python train.py --num_hidden_layers=13 --hidden_size=128 --n_experts=12 --experts_per_token=1 --d_expert=256 --d_shared_expert=0 --hidden_act="drelu" --moe_layers=[0, 2, 4, 6, 8, 10, 12] --router_score="softmax" --normalize_top_k=false --routed_scale=1.0 --balance_loss=0.000286 --balance_bias=true --router_noise=0.05 --router_logit_norm=1.0 --init_std_router=0.0249 --lr_router=0.00137 --vocab_size=8192 --norm="rmsnorm" --norm_eps=1e-06 --tie_word_embeddings=false --optimizer="muon_variant" --learning_rate=0.0146 --max_grad_norm=1.0 --batch_tokens=[65536, 131072, 196608] --max_seq_len=1024 --train_tokens=469800000 --max_steps=3626 --dataset="wikipedia_en"
Below are experts of layer 4 (counted from 0) of a mixture-of-experts language model. Rows are named router (the router's row for the expert), down (a neuron's output weights, with its number) and show model dimensions 0-127. Each number is 50 + 15 x the weight over its row's rms, rounded and kept within 0 to 99.
Before each expert's rows: a language model's description of what the expert responds to. This comes from a sample of Wikipedia text that the model never trained on.

# expert 0
What it handles: Capital initials, open punctuation. Word-initial pieces of names and openers after pipes, commas or parentheses, such as opening brackets, opening quotes, and capitals like C, H.
router:52 38 66 33 64 47 40 45 66 34 57 35 38 70 62 44 30 71 51 53 68 55 26 26 53 16 59 66 77 40 71 53 21 54 29 55 31 75 36 35 67 40 75 57 36 65 65 53 53 64 64 51 50 25 70 49 78 59 61 56 40 53 54 78 42 69 73 59 68 74 43 29 50 41 36 70 50 47 33 73 53 58 50 62 44 56 34 66 42 49 25 49 61 36 40 47 35 75 44 51 45 58 73 35 52 69 62 53 51 62 42 25 51 48 41 51 30 28 62 52 27 40 49 23 61 45 90 65
down0:51 38 55 44 41 36 56 82 67 52 45 59 67 68 43 47 35 54 50 37 57 49 47 51 72 42 60 54 81 91 66 48 43 53 53 62 41 31 50 46 43 42 31 39 44 39 18 49 30 60 47 90 29 48 51 67 39 45 43 70 57 53 28 57 35 45 54 55 57 26 25 47 24 58 57 34 36 26 60 80 39 63 53 34 78 72 27 70 40 62 59 64 79 57 66 19 48 52 46 52 59 54 42 40 53 70 57 27 50 38 37 24 62 65 49 47 61 84 71 70 72 38 37 57 39 50 56 43
down1:44 51 53 56 38 49 44 70 49 44 58 36 63 60 41 58 60 26 90 50 52 68 33 60 44 54 81 34 30 41 59 31 25 31 05 46 43 63 09 20 29 66 49 66 40 48 68 53 55 72 79 59 40 59 23 59 55 72 58 47 60 55 48 55 45 52 58 47 55 45 55 39 54 38 76 47 38 40 50 61 51 49 32 57 19 31 44 51 59 42 49 29 43 67 74 42 33 40 59 40 22 32 63 48 42 59 61 45 61 48 45 51 26 30 28 56 37 45 75 54 47 37 57 67 60 22 22 68
down2:72 49 42 63 72 42 57 54 31 53 60 21 57 68 82 45 68 42 60 28 74 31 79 56 21 41 37 35 57 53 61 59 44 43 62 31 49 59 51 45 55 62 42 48 47 48 58 53 67 46 59 53 66 32 47 40 42 83 65 46 34 43 72 77 37 34 65 59 64 41 42 50 69 42 57 45 42 87 37 51 44 67 76 69 75 67 59 37 41 40 52 48 37 01 56 40 61 40 27 23 60 39 68 27 47 31 77 36 49 58 51 75 64 44 39 44 40 38 42 45 70 61 56 57 70 36 42 65
down3:49 79 69 36 34 45 61 35 46 48 80 51 38 31 33 73 45 55 34 44 46 59 72 81 67 48 52 67 52 49 77 46 60 62 40 34 68 04 48 61 50 31 49 37 58 73 32 28 54 41 41 35 72 51 39 55 53 24 54 16 74 42 30 70 54 71 60 28 64 35 60 44 32 50 23 55 34 45 54 50 52 44 69 35 56 59 51 52 67 63 65 58 53 37 53 60 62 71 45 46 30 25 64 84 46 26 35 32 65 65 38 29 43 39 54 38 38 63 49 42 68 52 46 48 43 64 54 74
down4:70 31 60 39 63 64 74 33 50 48 66 46 74 59 26 48 37 47 48 26 60 85 26 68 71 49 48 50 52 49 56 45 67 38 24 75 60 43 40 40 50 49 94 56 47 59 55 96 26 38 38 48 48 43 65 54 19 59 33 73 49 55 48 56 62 57 50 66 29 69 44 82 72 30 54 57 44 41 47 62 68 75 54 46 64 61 19 43 44 70 45 41 51 50 64 55 33 61 64 36 77 37 35 37 47 30 40 43 44 44 43 45 28 28 39 69 63 67 62 69 46 46 52 47 38 54 46 58
down5:37 66 43 43 28 70 75 71 49 48 36 32 43 49 41 63 73 62 34 56 49 53 51 35 19 43 52 21 24 46 56 79 27 40 47 31 25 66 48 35 56 83 27 32 54 46 60 50 60 61 99 38 57 57 53 63 46 48 46 45 61 28 68 58 30 44 44 69 39 83 42 56 37 46 84 55 60 52 47 47 32 89 49 39 52 40 59 37 47 48 40 65 28 65 35 47 70 50 39 16 57 52 60 53 59 42 57 49 53 34 66 42 65 51 83 77 57 47 64 41 59 62 43 42 55 51 46 47
down6:29 34 30 42 66 43 42 80 61 35 84 24 37 30 50 55 72 43 68 57 35 41 28 33 75 46 42 56 61 57 68 48 62 51 62 52 31 43 60 41 46 42 43 45 39 65 45 36 45 33 59 41 39 10 91 54 65 60 44 45 29 27 75 39 43 63 59 51 32 52 63 21 62 42 33 55 68 63 49 54 53 53 37 30 22 48 56 24 52 45 51 33 69 33 54 24 22 39 34 50 60 31 40 58 69 36 56 41 36 45 80 40 35 48 63 46 31 58 69 38 48 69 80 46 52 58 51 54
down7:59 29 24 50 64 35 53 49 52 40 60 57 29 24 51 51 76 99 67 27 41 51 54 70 65 42 75 33 48 46 96 22 46 49 55 36 34 86 37 42 54 81 62 68 37 55 47 54 35 62 58 53 37 36 65 59 45 66 53 61 34 36 42 48 21 63 42 42 57 84 52 34 52 52 32 51 62 39 23 58 32 63 71 39 82 65 66 61 56 57 60 58 41 52 52 60 52 60 47 45 31 54 31 39 47 39 32 49 31 53 34 55 37 40 61 50 32 55 46 45 53 38 50 39 63 67 28 43
down8:66 31 60 61 71 39 14 58 48 62 58 60 28 34 59 32 74 51 62 41 67 34 32 57 77 35 32 60 42 49 56 21 53 37 35 53 54 44 23 61 38 29 57 46 29 37 35 45 66 60 57 55 33 35 49 67 54 53 27 52 68 42 55 06 79 66 91 24 73 64 57 46 58 43 43 46 43 46 54 54 37 51 35 64 31 49 65 41 59 48 52 58 37 69 42 16 41 59 55 54 37 60 43 31 51 65 50 55 55 60 45 68 56 43 85 60 50 41 17 63 33 44 70 28 53 46 68 54
down9:69 36 45 58 75 76 67 39 59 38 93 61 24 49 54 37 59 39 50 59 48 24 61 66 37 34 60 65 53 56 87 42 45 42 46 36 63 66 26 64 10 49 60 52 53 65 22 41 61 11 55 51 49 52 49 40 41 40 20 69 34 73 30 52 52 51 29 32 82 54 55 50 49 62 53 49 53 70 33 58 69 56 63 53 58 57 34 70 47 45 37 59 57 45 28 38 52 43 48 51 81 58 62 48 56 44 49 31 36 50 37 47 53 49 46 54 31 68 51 77 41 49 47 21 27 57 76 69
down10:38 63 38 71 61 34 44 47 69 63 54 63 42 28 50 57 23 66 30 54 32 78 37 24 36 58 30 36 32 52 51 56 56 48 61 40 67 45 10 51 52 28 40 73 55 55 58 24 41 54 37 74 63 48 63 55 46 78 49 71 79 33 27 51 29 63 48 54 55 31 29 43 53 66 26 54 47 31 36 48 52 65 33 39 65 48 22 46 25 67 19 45 34 77 42 33 53 69 34 42 59 49 38 47 52 68 38 62 56 52 44 49 71 50 57 45 48 57 59 19 29 59 53 49 19 62 35 28
down11:69 72 66 45 49 46 48 38 42 64 62 40 56 73 53 46 63 52 62 46 37 33 49 58 14 46 37 56 27 50 51 63 40 50 41 33 28 44 58 14 63 49 44 53 65 53 57 29 63 48 40 46 37 46 37 27 39 28 50 73 63 39 75 53 29 59 45 62 73 30 60 49 72 41 60 41 21 55 42 49 63 55 25 44 51 65 73 61 47 40 29 31 32 65 73 72 62 47 60 29 04 69 58 39 60 36 36 68 77 47 46 38 64 42 55 38 58 70 45 83 67 41 52 54 47 25 17 53
down12:64 46 42 41 43 48 33 56 38 78 52 23 42 62 48 52 69 78 61 57 48 35 50 56 79 50 48 71 63 60 60 33 52 36 64 42 44 49 38 40 57 53 70 52 35 47 54 74 49 54 48 68 38 53 66 74 50 52 36 39 41 60 25 47 70 52 69 45 52 61 65 60 40 50 53 73 58 35 31 65 48 50 16 24 39 28 67 82 42 68 65 68 43 29 63 29 50 70 58 56 23 66 45 68 53 66 47 32 78 75 61 60 53 46 67 28 46 30 38 63 73 23 35 57 42 60 04 65
down13:45 31 33 43 31 56 34 56 05 70 47 53 69 90 58 68 58 47 51 68 46 36 52 74 48 32 30 40 44 60 46 42 42 37 27 51 32 63 66 46 48 44 78 38 51 42 52 60 63 50 62 52 28 76 66 37 71 35 42 55 21 39 79 69 65 55 82 51 47 87 65 59 74 29 55 60 38 44 62 41 61 67 64 55 30 46 45 61 59 50 47 50 53 32 96 43 20 51 43 55 53 33 55 49 49 52 70 60 40 50 47 57 38 31 61 22 48 44 31 51 68 57 53 47 33 54 55 58
down14:37 39 36 41 61 72 45 42 40 37 28 50 69 82 43 50 65 57 63 46 59 47 36 65 39 43 37 75 36 26 47 41 47 05 57 57 48 53 69 46 40 72 50 41 54 42 53 54 54 27 53 79 40 24 40 31 43 52 41 18 41 67 45 46 47 74 75 59 34 51 50 32 43 25 55 43 75 69 28 40 59 49 63 73 52 38 43 76 29 52 77 53 17 55 43 22 47 36 30 67 64 60 36 69 46 52 52 46 56 47 49 36 46 22 53 43 49 52 17 85 59 29 53 53 53 40 31 42
down15:46 33 56 47 56 65 56 32 48 51 53 62 46 45 64 60 35 39 59 29 42 37 42 86 73 51 76 28 65 48 34 40 24 44 59 71 64 66 61 63 65 67 88 46 52 48 37 51 59 52 48 42 45 53 35 56 22 32 63 56 66 50 47 45 42 30 57 64 39 31 79 49 49 49 75 41 31 67 02 48 61 69 62 59 18 69 72 65 66 27 48 57 53 29 18 67 40 43 61 38 44 44 46 67 47 37 52 52 44 48 88 58 53 43 38 31 33 77 64 70 61 36 43 40 63 47 40 49
down16:63 55 40 33 55 50 52 53 60 24 43 50 59 33 66 58 60 56 64 53 33 31 65 36 53 48 33 60 59 29 66 35 55 34 50 72 58 14 28 89 35 34 55 37 39 57 49 54 60 74 66 61 55 48 77 61 36 33 40 41 54 81 92 53 36 67 60 41 58 62 46 60 55 48 58 63 57 54 43 44 69 54 56 86 54 17 52 72 50 24 47 34 45 56 39 51 25 61 75 69 74 43 33 50 44 32 44 63 88 43 62 35 50 56 38 34 46 53 50 49 52 56 56 31 54 55 75 17
down17:45 37 63 24 61 61 55 58 61 65 58 71 47 49 71 58 05 45 37 35 40 45 78 62 55 50 44 56 73 70 50 40 58 64 49 41 56 33 30 21 63 48 73 63 61 47 72 39 43 55 71 65 48 36 41 44 21 66 35 35 87 52 78 54 47 55 28 47 67 44 58 73 49 76 80 47 48 59 66 59 23 46 84 41 64 43 41 38 41 57 47 54 51 27 45 23 50 32 61 18 49 57 43 32 26 42 42 52 35 44 72 38 63 60 41 27 49 57 48 50 63 28 55 62 62 50 28 44
down18:60 51 56 62 25 18 40 32 64 60 52 34 45 58 39 46 45 60 48 42 24 18 33 37 60 41 49 54 40 62 69 41 62 59 38 31 56 52 68 25 46 65 71 49 55 33 62 47 36 59 53 68 72 73 31 61 49 63 42 59 46 20 34 55 69 64 68 45 51 74 61 50 60 56 61 42 21 29 44 63 45 45 52 41 42 71 17 63 74 56 36 47 39 47 82 47 44 91 36 50 50 07 45 25 58 44 29 76 42 51 49 49 41 64 53 39 44 60 23 70 66 38 55 63 46 27 50 40
down19:59 19 44 73 41 71 77 58 39 47 64 34 31 56 79 81 69 41 48 24 55 36 48 47 26 42 72 21 56 49 61 38 74 30 57 48 38 73 46 73 54 50 34 53 63 78 63 51 35 47 59 46 34 45 48 39 64 21 43 54 52 44 58 54 53 27 52 26 54 59 58 13 19 52 25 57 29 53 72 44 54 50 47 40 29 43 40 56 48 50 78 46 60 68 43 67 65 57 48 30 57 76 61 62 40 55 56 48 47 84 51 48 56 64 47 51 56 17 28 38 50 79 56 55 48 46 34 57
down20:32 17 77 24 59 48 52 43 60 45 26 41 61 43 40 31 40 69 48 45 37 53 47 55 44 67 67 67 54 60 20 45 39 21 72 57 51 57 36 50 24 64 60 42 45 52 46 78 58 68 53 65 58 59 76 39 42 57 18 56 51 43 25 45 77 55 51 72 47 70 68 44 52 16 57 44 51 14 40 41 39 54 36 46 60 53 87 76 63 82 58 31 53 59 45 47 47 64 56 38 50 69 21 63 39 65 48 68 53 76 42 89 60 49 42 29 49 36 39 52 55 52 41 51 59 46 57 39
down21:28 70 45 64 43 66 62 64 39 60 35 39 46 74 44 29 45 42 68 73 43 53 52 27 44 52 81 40 36 36 49 37 09 43 50 37 38 29 75 48 58 47 60 36 53 67 57 63 49 57 38 46 61 53 41 49 42 60 26 42 43 87 64 38 62 44 77 38 49 61 45 72 32 22 72 54 66 68 19 52 33 50 40 81 66 47 43 43 58 73 83 45 56 43 49 59 24 28 39 45 43 54 41 39 43 53 28 72 39 72 47 33 47 63 52 62 63 31 81 40 48 28 53 41 71 58 44 60
down22:54 36 52 42 30 58 45 39 56 65 55 36 33 47 48 40 60 59 64 24 19 60 46 61 46 55 49 43 46 47 41 51 46 60 44 54 67 55 48 51 39 33 52 46 68 65 54 34 37 87 66 43 53 55 45 58 54 49 99 82 29 05 33 33 40 72 72 42 79 61 59 47 58 48 67 54 41 48 40 37 58 49 53 45 81 43 53 57 39 46 35 18 51 54 64 57 71 57 57 63 44 48 64 40 89 40 45 73 38 42 46 70 62 46 56 68 40 57 07 73 54 63 28 56 45 49 46 50
down23:41 18 44 66 44 46 74 05 64 60 53 37 36 56 59 52 55 52 33 45 43 62 27 64 48 54 54 53 25 51 41 53 39 76 59 47 60 53 60 14 68 33 57 34 55 48 52 62 56 15 70 48 51 20 38 68 22 51 29 49 27 62 57 37 32 47 55 54 56 43 73 33 73 45 48 54 68 58 55 32 45 25 57 58 62 52 48 51 53 46 45 55 71 36 24 77 49 59 45 18 49 36 77 74 48 61 66 51 35 57 40 53 81 30 72 31 30 39 50 29 40 44 58 61 46 55 61 76
down24:41 66 68 60 58 49 48 68 26 67 37 33 69 95 49 55 40 38 46 38 54 36 46 81 61 52 48 60 50 68 62 43 84 44 32 53 17 52 39 50 64 34 40 66 41 53 45 71 35 57 34 54 48 52 35 47 49 66 39 63 40 35 79 48 57 51 60 65 54 57 25 40 37 46 31 65 43 67 53 54 71 46 48 55 30 53 48 43 59 21 69 41 25 36 31 59 35 22 45 35 58 65 70 34 49 82 38 75 54 52 34 37 38 43 21 73 58 61 55 24 24 74 50 63 49 32 37 33
down25:56 34 40 36 68 33 44 42 55 43 52 55 54 41 57 52 36 46 88 40 28 49 47 36 35 73 55 50 11 28 41 64 46 60 66 36 31 45 48 76 41 46 63 31 45 33 59 45 84 42 75 53 57 47 36 57 50 43 32 35 27 53 73 70 70 48 34 34 37 57 40 62 44 21 10 21 38 51 33 35 43 55 52 21 64 85 10 39 45 43 45 56 47 50 28 64 65 49 69 35 53 54 49 50 42 42 46 48 61 36 67 60 42 51 31 54 62 52 72 48 90 64 47 51 46 45 53 48
down26:41 47 33 58 41 40 43 10 53 52 53 54 42 26 59 59 47 27 48 58 54 47 31 93 75 58 56 27 30 37 65 77 70 70 55 74 53 24 56 55 56 34 57 40 51 52 66 48 44 43 63 66 56 59 70 32 53 36 53 50 39 53 30 57 34 80 68 48 57 43 50 19 40 41 27 77 57 56 31 53 63 49 36 52 51 52 46 42 52 45 49 55 56 58 33 66 87 72 11 53 66 52 55 68 31 69 60 29 55 34 27 68 36 48 46 68 56 44 44 43 30 71 75 30 73 57 56 47
down27:75 53 27 35 55 29 74 37 65 55 63 58 26 44 50 54 36 72 38 35 59 38 73 37 63 86 33 39 41 67 38 52 19 51 58 55 32 39 67 44 58 54 60 53 47 56 58 27 57 61 64 53 67 38 47 18 39 33 36 68 48 35 38 43 42 54 79 42 64 60 39 54 75 66 54 54 60 28 55 81 49 61 55 34 27 27 43 44 45 62 73 64 46 74 39 53 43 50 48 30 71 20 49 57 42 50 20 47 28 58 49 52 35 59 70 40 79 42 44 16 62 66 49 47 84 50 43 42
down28:53 49 41 76 37 46 39 57 36 34 35 34 65 67 75 70 50 57 44 66 39 41 38 20 61 59 39 19 45 63 15 34 39 52 60 41 45 42 59 37 54 89 53 33 73 62 58 60 69 56 36 72 74 37 43 49 39 74 50 56 31 43 39 60 46 49 25 51 50 56 52 61 49 59 58 50 43 71 30 62 54 48 53 72 59 81 42 89 42 74 55 42 74 31 62 34 49 63 40 43 40 36 55 39 77 59 46 78 71 58 50 42 75 55 44 70 55 53 41 26 49 61 47 50 63 56 95 49
down29:36 45 37 51 52 42 41 61 80 72 48 76 65 21 80 50 51 44 42 75 43 53 46 78 42 51 34 48 63 29 38 62 41 63 63 59 59 32 49 45 50 56 61 81 63 52 59 49 33 53 49 39 38 41 60 55 38 71 66 68 61 45 83 96 48 55 26 73 31 28 56 38 50 54 67 52 37 63 46 30 15 65 56 47 38 53 77 60 54 60 13 47 47 53 53 49 50 48 65 86 31 62 70 70 43 66 24 52 49 19 51 51 47 67 61 42 38 66 45 46 55 54 59 62 35 59 40 62
down30:25 45 59 25 73 31 58 39 47 16 42 56 64 42 47 42 65 51 46 40 07 39 49 53 27 45 48 75 25 41 28 30 25 23 51 62 60 63 28 26 57 49 47 46 28 54 24 60 42 60 68 54 63 62 51 51 27 65 51 47 51 51 68 54 74 46 61 60 35 50 54 49 68 42 47 71 41 16 61 67 53 41 39 51 39 48 03 33 45 42 36 60 21 54 54 39 42 69 63 44 67 64 29 50 51 33 42 54 60 39 65 23 55 40 70 64 41 28 62 63 55 47 52 78 54 57 37 47
down31:57 51 53 41 44 31 69 55 50 47 53 44 21 79 34 51 61 54 52 68 77 51 66 50 36 39 61 33 75 38 41 25 47 61 42 67 40 66 40 42 48 45 50 26 36 47 47 55 30 59 42 89 21 69 38 40 73 45 32 38 43 34 38 43 80 26 64 29 79 44 41 55 77 32 48 43 39 49 45 40 45 61 40 45 68 54 50 74 45 66 59 62 57 39 28 68 57 51 42 55 55 57 46 70 58 37 63 43 42 75 42 36 19 49 49 55 53 40 29 75 17 54 62 72 24 42 85 67
down32:36 58 45 59 37 52 47 19 60 44 33 55 52 34 52 52 54 75 39 30 61 46 38 57 37 63 99 60 64 42 66 61 58 30 52 40 53 55 46 34 39 54 68 56 47 58 61 66 58 60 64 55 46 57 47 50 24 82 41 53 45 18 31 39 93 42 48 25 63 62 69 61 49 33 66 33 56 45 50 49 35 88 56 52 60 71 58 48 45 71 61 36 41 53 83 54 47 71 46 37 35 51 42 61 15 70 64 65 68 62 48 57 46 47 66 47 45 54 35 57 22 63 56 38 69 85 48 41
down33:17 58 30 24 66 28 59 39 43 76 22 65 63 59 44 47 36 60 60 54 77 75 63 49 65 74 49 60 54 41 57 35 36 62 41 48 90 50 33 56 39 54 46 10 42 43 52 27 71 70 86 66 47 58 68 48 75 47 43 46 42 38 46 33 70 49 55 23 53 63 60 68 54 67 44 60 45 44 62 49 65 58 51 40 44 69 52 79 49 43 54 29 59 64 67 43 48 39 39 51 55 49 81 41 64 37 19 39 55 65 63 39 35 59 39 79 38 35 77 52 50 28 42 40 61 51 40 42
down34:20 69 54 35 46 37 56 59 65 50 48 44 53 66 36 37 46 48 55 86 42 57 43 61 45 57 76 59 41 62 70 52 30 12 58 63 60 71 62 20 71 47 26 28 43 58 36 47 59 60 86 49 46 42 56 67 45 61 38 50 84 43 17 27 20 66 70 29 63 64 52 28 39 67 62 47 30 51 58 38 47 44 27 46 72 47 44 35 18 38 58 40 57 37 54 41 65 52 48 53 46 64 50 60 41 47 46 49 51 63 68 49 65 55 55 19 44 33 12 51 65 23 64 42 47 45 49 38
down35:44 38 39 52 62 62 52 49 74 57 53 46 53 46 32 24 37 44 40 46 56 21 41 49 51 51 61 32 38 65 55 69 24 67 68 58 39 50 47 61 59 38 38 31 46 71 22 68 35 59 65 87 52 56 45 43 41 47 55 10 33 30 43 64 32 19 45 70 24 36 55 54 32 68 54 35 57 59 48 52 40 33 60 47 31 19 48 60 54 49 39 41 50 73 43 50 38 51 57 76 38 25 47 30 70 52 50 57 32 41 95 42 27 51 20 59 37 57 38 20 39 48 60 51 66 58 74 35
down36:63 24 82 48 58 15 64 57 07 49 61 46 29 56 27 32 53 70 48 47 56 40 25 51 71 55 69 18 37 29 67 71 45 45 33 42 43 47 45 40 33 30 56 69 44 17 36 39 40 41 58 64 41 34 71 52 50 56 48 45 30 64 56 60 24 60 37 57 26 61 39 28 60 54 27 53 45 54 58 55 47 23 49 50 39 33 66 25 46 50 50 49 51 56 57 65 21 53 52 21 58 46 54 23 37 29 40 58 43 30 54 68 68 45 36 56 58 40 53 23 63 30 39 41 55 65 50 24
down37:54 54 33 52 62 62 70 28 44 28 49 65 70 51 67 64 64 64 41 63 08 49 49 82 60 55 50 54 59 59 66 64 53 70 48 63 33 62 75 46 48 35 37 29 72 40 50 86 78 54 43 49 46 52 51 41 48 32 24 58 21 76 82 35 56 57 71 49 45 28 54 42 86 69 48 55 41 37 56 37 58 46 28 39 55 74 27 25 61 30 43 63 37 55 54 60 36 66 51 55 63 29 66 70 59 35 36 33 46 50 55 56 23 66 47 32 56 41 69 32 46 42 57 62 32 65 42 48
down38:43 16 27 57 69 55 41 45 63 37 76 67 82 38 25 53 57 37 65 59 39 52 60 48 38 36 76 75 40 22 35 18 68 43 55 41 60 50 59 55 22 43 45 44 36 47 37 80 40 74 34 37 50 58 33 77 58 50 29 42 45 48 48 50 84 63 50 63 35 48 43 55 57 69 63 32 59 36 59 55 62 59 39 24 23 60 50 56 38 31 38 45 57 56 60 48 51 47 48 55 42 40 52 57 43 54 40 52 43 55 65 32 67 40 22 60 15 32 31 31 46 70 73 89 37 61 48 49
down39:62 28 20 53 47 66 51 24 65 46 44 80 32 57 46 33 37 30 46 41 34 58 45 49 76 58 63 24 62 50 77 59 45 57 41 45 74 57 65 70 54 35 68 59 51 31 46 43 48 47 79 55 62 58 52 71 56 24 34 44 27 42 14 54 62 40 62 43 50 27 48 54 52 20 52 51 24 54 29 52 37 62 54 41 60 62 50 78 43 50 38 53 39 46 22 63 55 36 66 45 74 74 26 47 58 38 50 43 12 41 83 40 28 45 69 44 57 38 59 62 52 40 27 51 21 40 55 64
down40:44 56 38 51 41 59 43 54 43 47 48 65 57 45 30 74 56 35 42 70 32 42 57 60 23 40 47 69 30 47 36 31 47 76 73 70 42 32 88 71 56 56 45 30 44 52 59 42 50 48 64 35 59 59 31 49 33 58 38 27 37 54 42 42 76 53 63 43 36 49 66 31 67 34 67 63 45 43 49 57 52 33 42 33 26 77 53 52 53 30 38 75 36 07 41 69 54 34 53 42 68 44 55 22 41 33 46 20 63 41 74 66 48 63 29 53 59 42 58 13 30 54 74 72 61 69 47 60
down41:58 38 57 72 38 53 31 53 55 75 35 48 33 65 63 43 57 51 59 42 45 51 47 53 56 25 51 59 39 31 35 65 39 61 56 60 71 55 62 50 37 42 63 57 38 64 55 20 61 49 39 76 52 59 34 32 65 58 75 67 61 35 78 55 21 52 31 57 79 64 53 31 71 31 51 47 64 47 20 59 38 65 49 37 39 41 72 52 65 65 38 88 22 48 43 64 53 54 30 61 43 68 52 47 53 51 82 75 68 55 28 47 23 64 57 69 42 51 67 55 22 36 59 79 55 56 47 87
down42:54 51 78 49 60 59 52 59 83 46 58 22 37 35 42 43 67 58 43 47 75 53 54 38 40 59 41 64 29 59 54 67 64 36 68 60 20 44 59 51 46 46 52 43 66 45 39 50 49 66 28 52 47 63 55 47 12 75 28 38 40 58 40 63 57 65 52 24 41 50 70 60 51 54 55 23 34 71 22 56 61 51 57 56 41 51 42 18 70 43 73 24 54 27 46 64 35 26 57 37 40 77 57 52 25 25 57 67 16 40 59 29 42 59 71 42 33 28 49 46 55 58 29 66 77 38 28 48
down43:66 56 42 45 50 56 63 36 54 48 45 35 47 75 45 27 43 27 52 49 25 35 54 36 39 74 59 16 51 52 50 53 25 58 57 20 39 46 63 60 57 27 36 60 36 42 83 29 26 64 36 57 30 29 57 30 52 61 32 55 60 46 44 65 28 41 37 61 54 76 51 58 69 34 61 51 40 48 78 47 38 36 40 66 40 50 69 32 58 32 32 41 38 45 74 36 61 42 58 41 64 59 87 27 44 32 59 59 50 46 32 38 40 33 74 30 81 62 46 38 32 70 59 45 85 53 38 59
down44:42 61 62 35 53 36 75 56 71 62 61 66 67 68 17 51 52 68 52 40 59 34 56 22 47 29 40 43 44 54 52 78 45 57 60 69 50 69 31 51 81 36 60 43 50 56 49 57 69 29 51 60 68 24 31 76 26 71 47 46 53 15 51 64 33 40 36 50 56 35 59 54 70 52 50 46 64 61 45 16 52 69 49 53 32 59 74 19 32 44 47 72 45 57 45 54 15 40 48 35 37 84 38 51 36 41 54 59 29 65 46 38 24 46 62 41 25 72 43 40 51 55 41 71 31 44 35 47
down45:55 27 67 37 49 35 74 58 81 33 35 62 73 37 40 58 54 57 32 70 35 74 43 33 38 39 38 12 56 62 46 58 50 08 41 50 46 36 32 54 66 64 62 53 18 30 22 51 51 52 45 46 36 53 34 64 38 66 58 58 59 58 37 44 47 35 23 77 24 38 50 44 32 54 44 71 41 68 32 56 19 58 58 39 74 32 61 36 43 37 40 49 43 43 36 62 55 58 52 41 45 57 47 29 39 86 18 62 40 68 61 42 64 50 39 51 54 50 56 32 39 72 62 57 37 50 26 32
down46:45 57 47 58 59 60 58 43 64 74 34 54 47 46 54 71 52 68 43 58 52 48 75 47 66 44 58 51 76 57 63 54 50 36 57 63 54 58 64 42 32 66 54 62 55 49 46 44 54 43 67 79 47 57 45 38 41 58 00 49 43 49 61 23 20 43 42 34 82 61 53 37 32 43 51 50 24 38 48 46 43 46 34 35 67 50 21 42 24 61 34 39 47 74 39 19 44 45 22 58 63 63 45 62 53 20 44 49 47 57 57 76 44 47 84 52 12 52 39 55 64 25 40 43 25 67 90 45
down47:56 13 30 37 73 79 16 57 45 53 56 46 90 47 30 48 51 79 42 75 75 49 70 79 60 66 68 40 78 35 41 39 65 32 35 48 72 61 60 55 47 49 39 53 51 53 49 34 43 43 50 35 59 33 58 63 67 58 67 27 61 60 59 48 50 48 51 59 35 70 57 46 58 18 42 55 45 39 55 49 39 66 62 35 43 47 51 68 63 44 69 46 35 30 34 59 57 52 54 61 48 36 54 41 80 49 73 59 50 52 66 59 40 66 62 76 46 63 40 38 22 25 64 30 76 57 41 21
down48:46 34 47 56 58 32 59 60 46 59 65 71 64 61 37 64 56 38 67 45 50 39 08 34 48 58 65 38 32 52 76 56 30 69 50 45 57 31 35 70 42 63 52 47 68 42 45 50 66 30 32 40 28 53 41 47 59 42 20 35 57 29 70 47 14 61 47 39 66 50 51 43 84 37 48 75 54 32 40 52 30 33 43 64 34 47 41 76 33 80 45 49 55 36 45 59 37 59 58 48 45 31 41 59 45 46 68 44 43 46 77 79 48 68 61 39 23 29 25 42 48 59 33 73 70 44 89 63
down49:54 40 68 47 70 37 62 40 65 64 52 50 32 75 40 46 57 67 73 57 62 89 67 59 65 62 32 70 42 11 56 57 68 44 30 52 55 43 47 85 43 58 24 40 82 38 74 73 48 53 81 60 60 36 29 51 58 51 54 50 61 31 51 57 77 63 68 59 59 68 48 52 69 65 73 43 52 33 61 50 59 64 60 51 22 40 32 69 36 77 69 41 37 57 67 53 41 69 40 56 61 35 49 54 59 59 55 40 40 67 59 82 30 41 42 52 61 45 64 25 50 39 66 22 43 52 49 39
down50:53 60 16 33 23 77 66 58 80 77 53 68 53 67 72 33 78 22 52 69 46 29 58 72 51 52 34 77 34 61 38 38 46 48 40 49 34 57 37 61 45 39 37 46 52 53 41 45 66 74 27 52 75 84 60 52 75 50 61 49 26 39 42 43 47 57 61 38 58 43 67 53 35 50 38 16 48 38 49 27 61 04 33 56 47 64 52 38 47 53 31 54 55 72 27 61 51 47 54 41 39 50 51 58 40 30 66 62 53 42 24 41 59 58 53 63 48 52 28 57 67 45 27 30 57 48 37 48
down51:55 40 53 53 15 51 67 33 70 58 54 59 68 28 59 34 43 45 76 11 63 60 43 52 48 50 35 50 48 42 59 45 33 52 44 46 50 78 62 54 49 61 39 07 63 36 57 81 41 59 31 40 42 49 60 76 52 42 33 51 31 39 52 77 46 51 37 50 70 77 35 59 52 56 63 52 29 55 42 55 38 63 40 28 66 38 45 46 74 64 58 55 65 34 51 45 64 57 58 68 45 39 56 11 55 45 39 32 49 86 56 59 88 57 87 33 50 42 57 23 55 33 37 38 39 49 64 56
down52:42 48 40 36 47 39 55 39 58 56 43 36 68 51 52 51 40 64 22 45 62 72 72 48 45 38 47 68 56 68 53 41 35 37 51 30 40 60 57 59 56 55 49 36 64 45 64 34 38 60 22 49 55 74 60 49 67 71 45 31 32 45 29 40 66 57 51 57 40 29 43 46 57 65 52 99 62 69 42 48 42 58 41 56 46 53 42 42 55 61 90 08 33 29 45 06 49 62 41 65 36 27 47 22 43 41 51 47 63 53 32 47 41 49 55 26 57 61 63 51 38 71 53 60 31 52 47 28
down53:61 53 39 25 70 28 61 22 38 70 50 51 68 56 73 25 49 53 55 27 31 48 48 75 43 65 52 49 69 62 61 62 22 41 54 17 66 59 39 44 72 70 38 47 32 46 82 66 45 53 48 63 47 41 58 48 51 45 64 59 56 54 54 51 76 39 51 36 47 67 49 50 56 15 47 51 61 36 53 92 43 47 57 37 57 57 48 36 54 53 65 63 58 12 74 38 45 37 59 46 46 47 53 34 20 52 76 76 53 49 50 60 62 65 63 52 41 51 59 76 77 60 44 29 88 44 52 73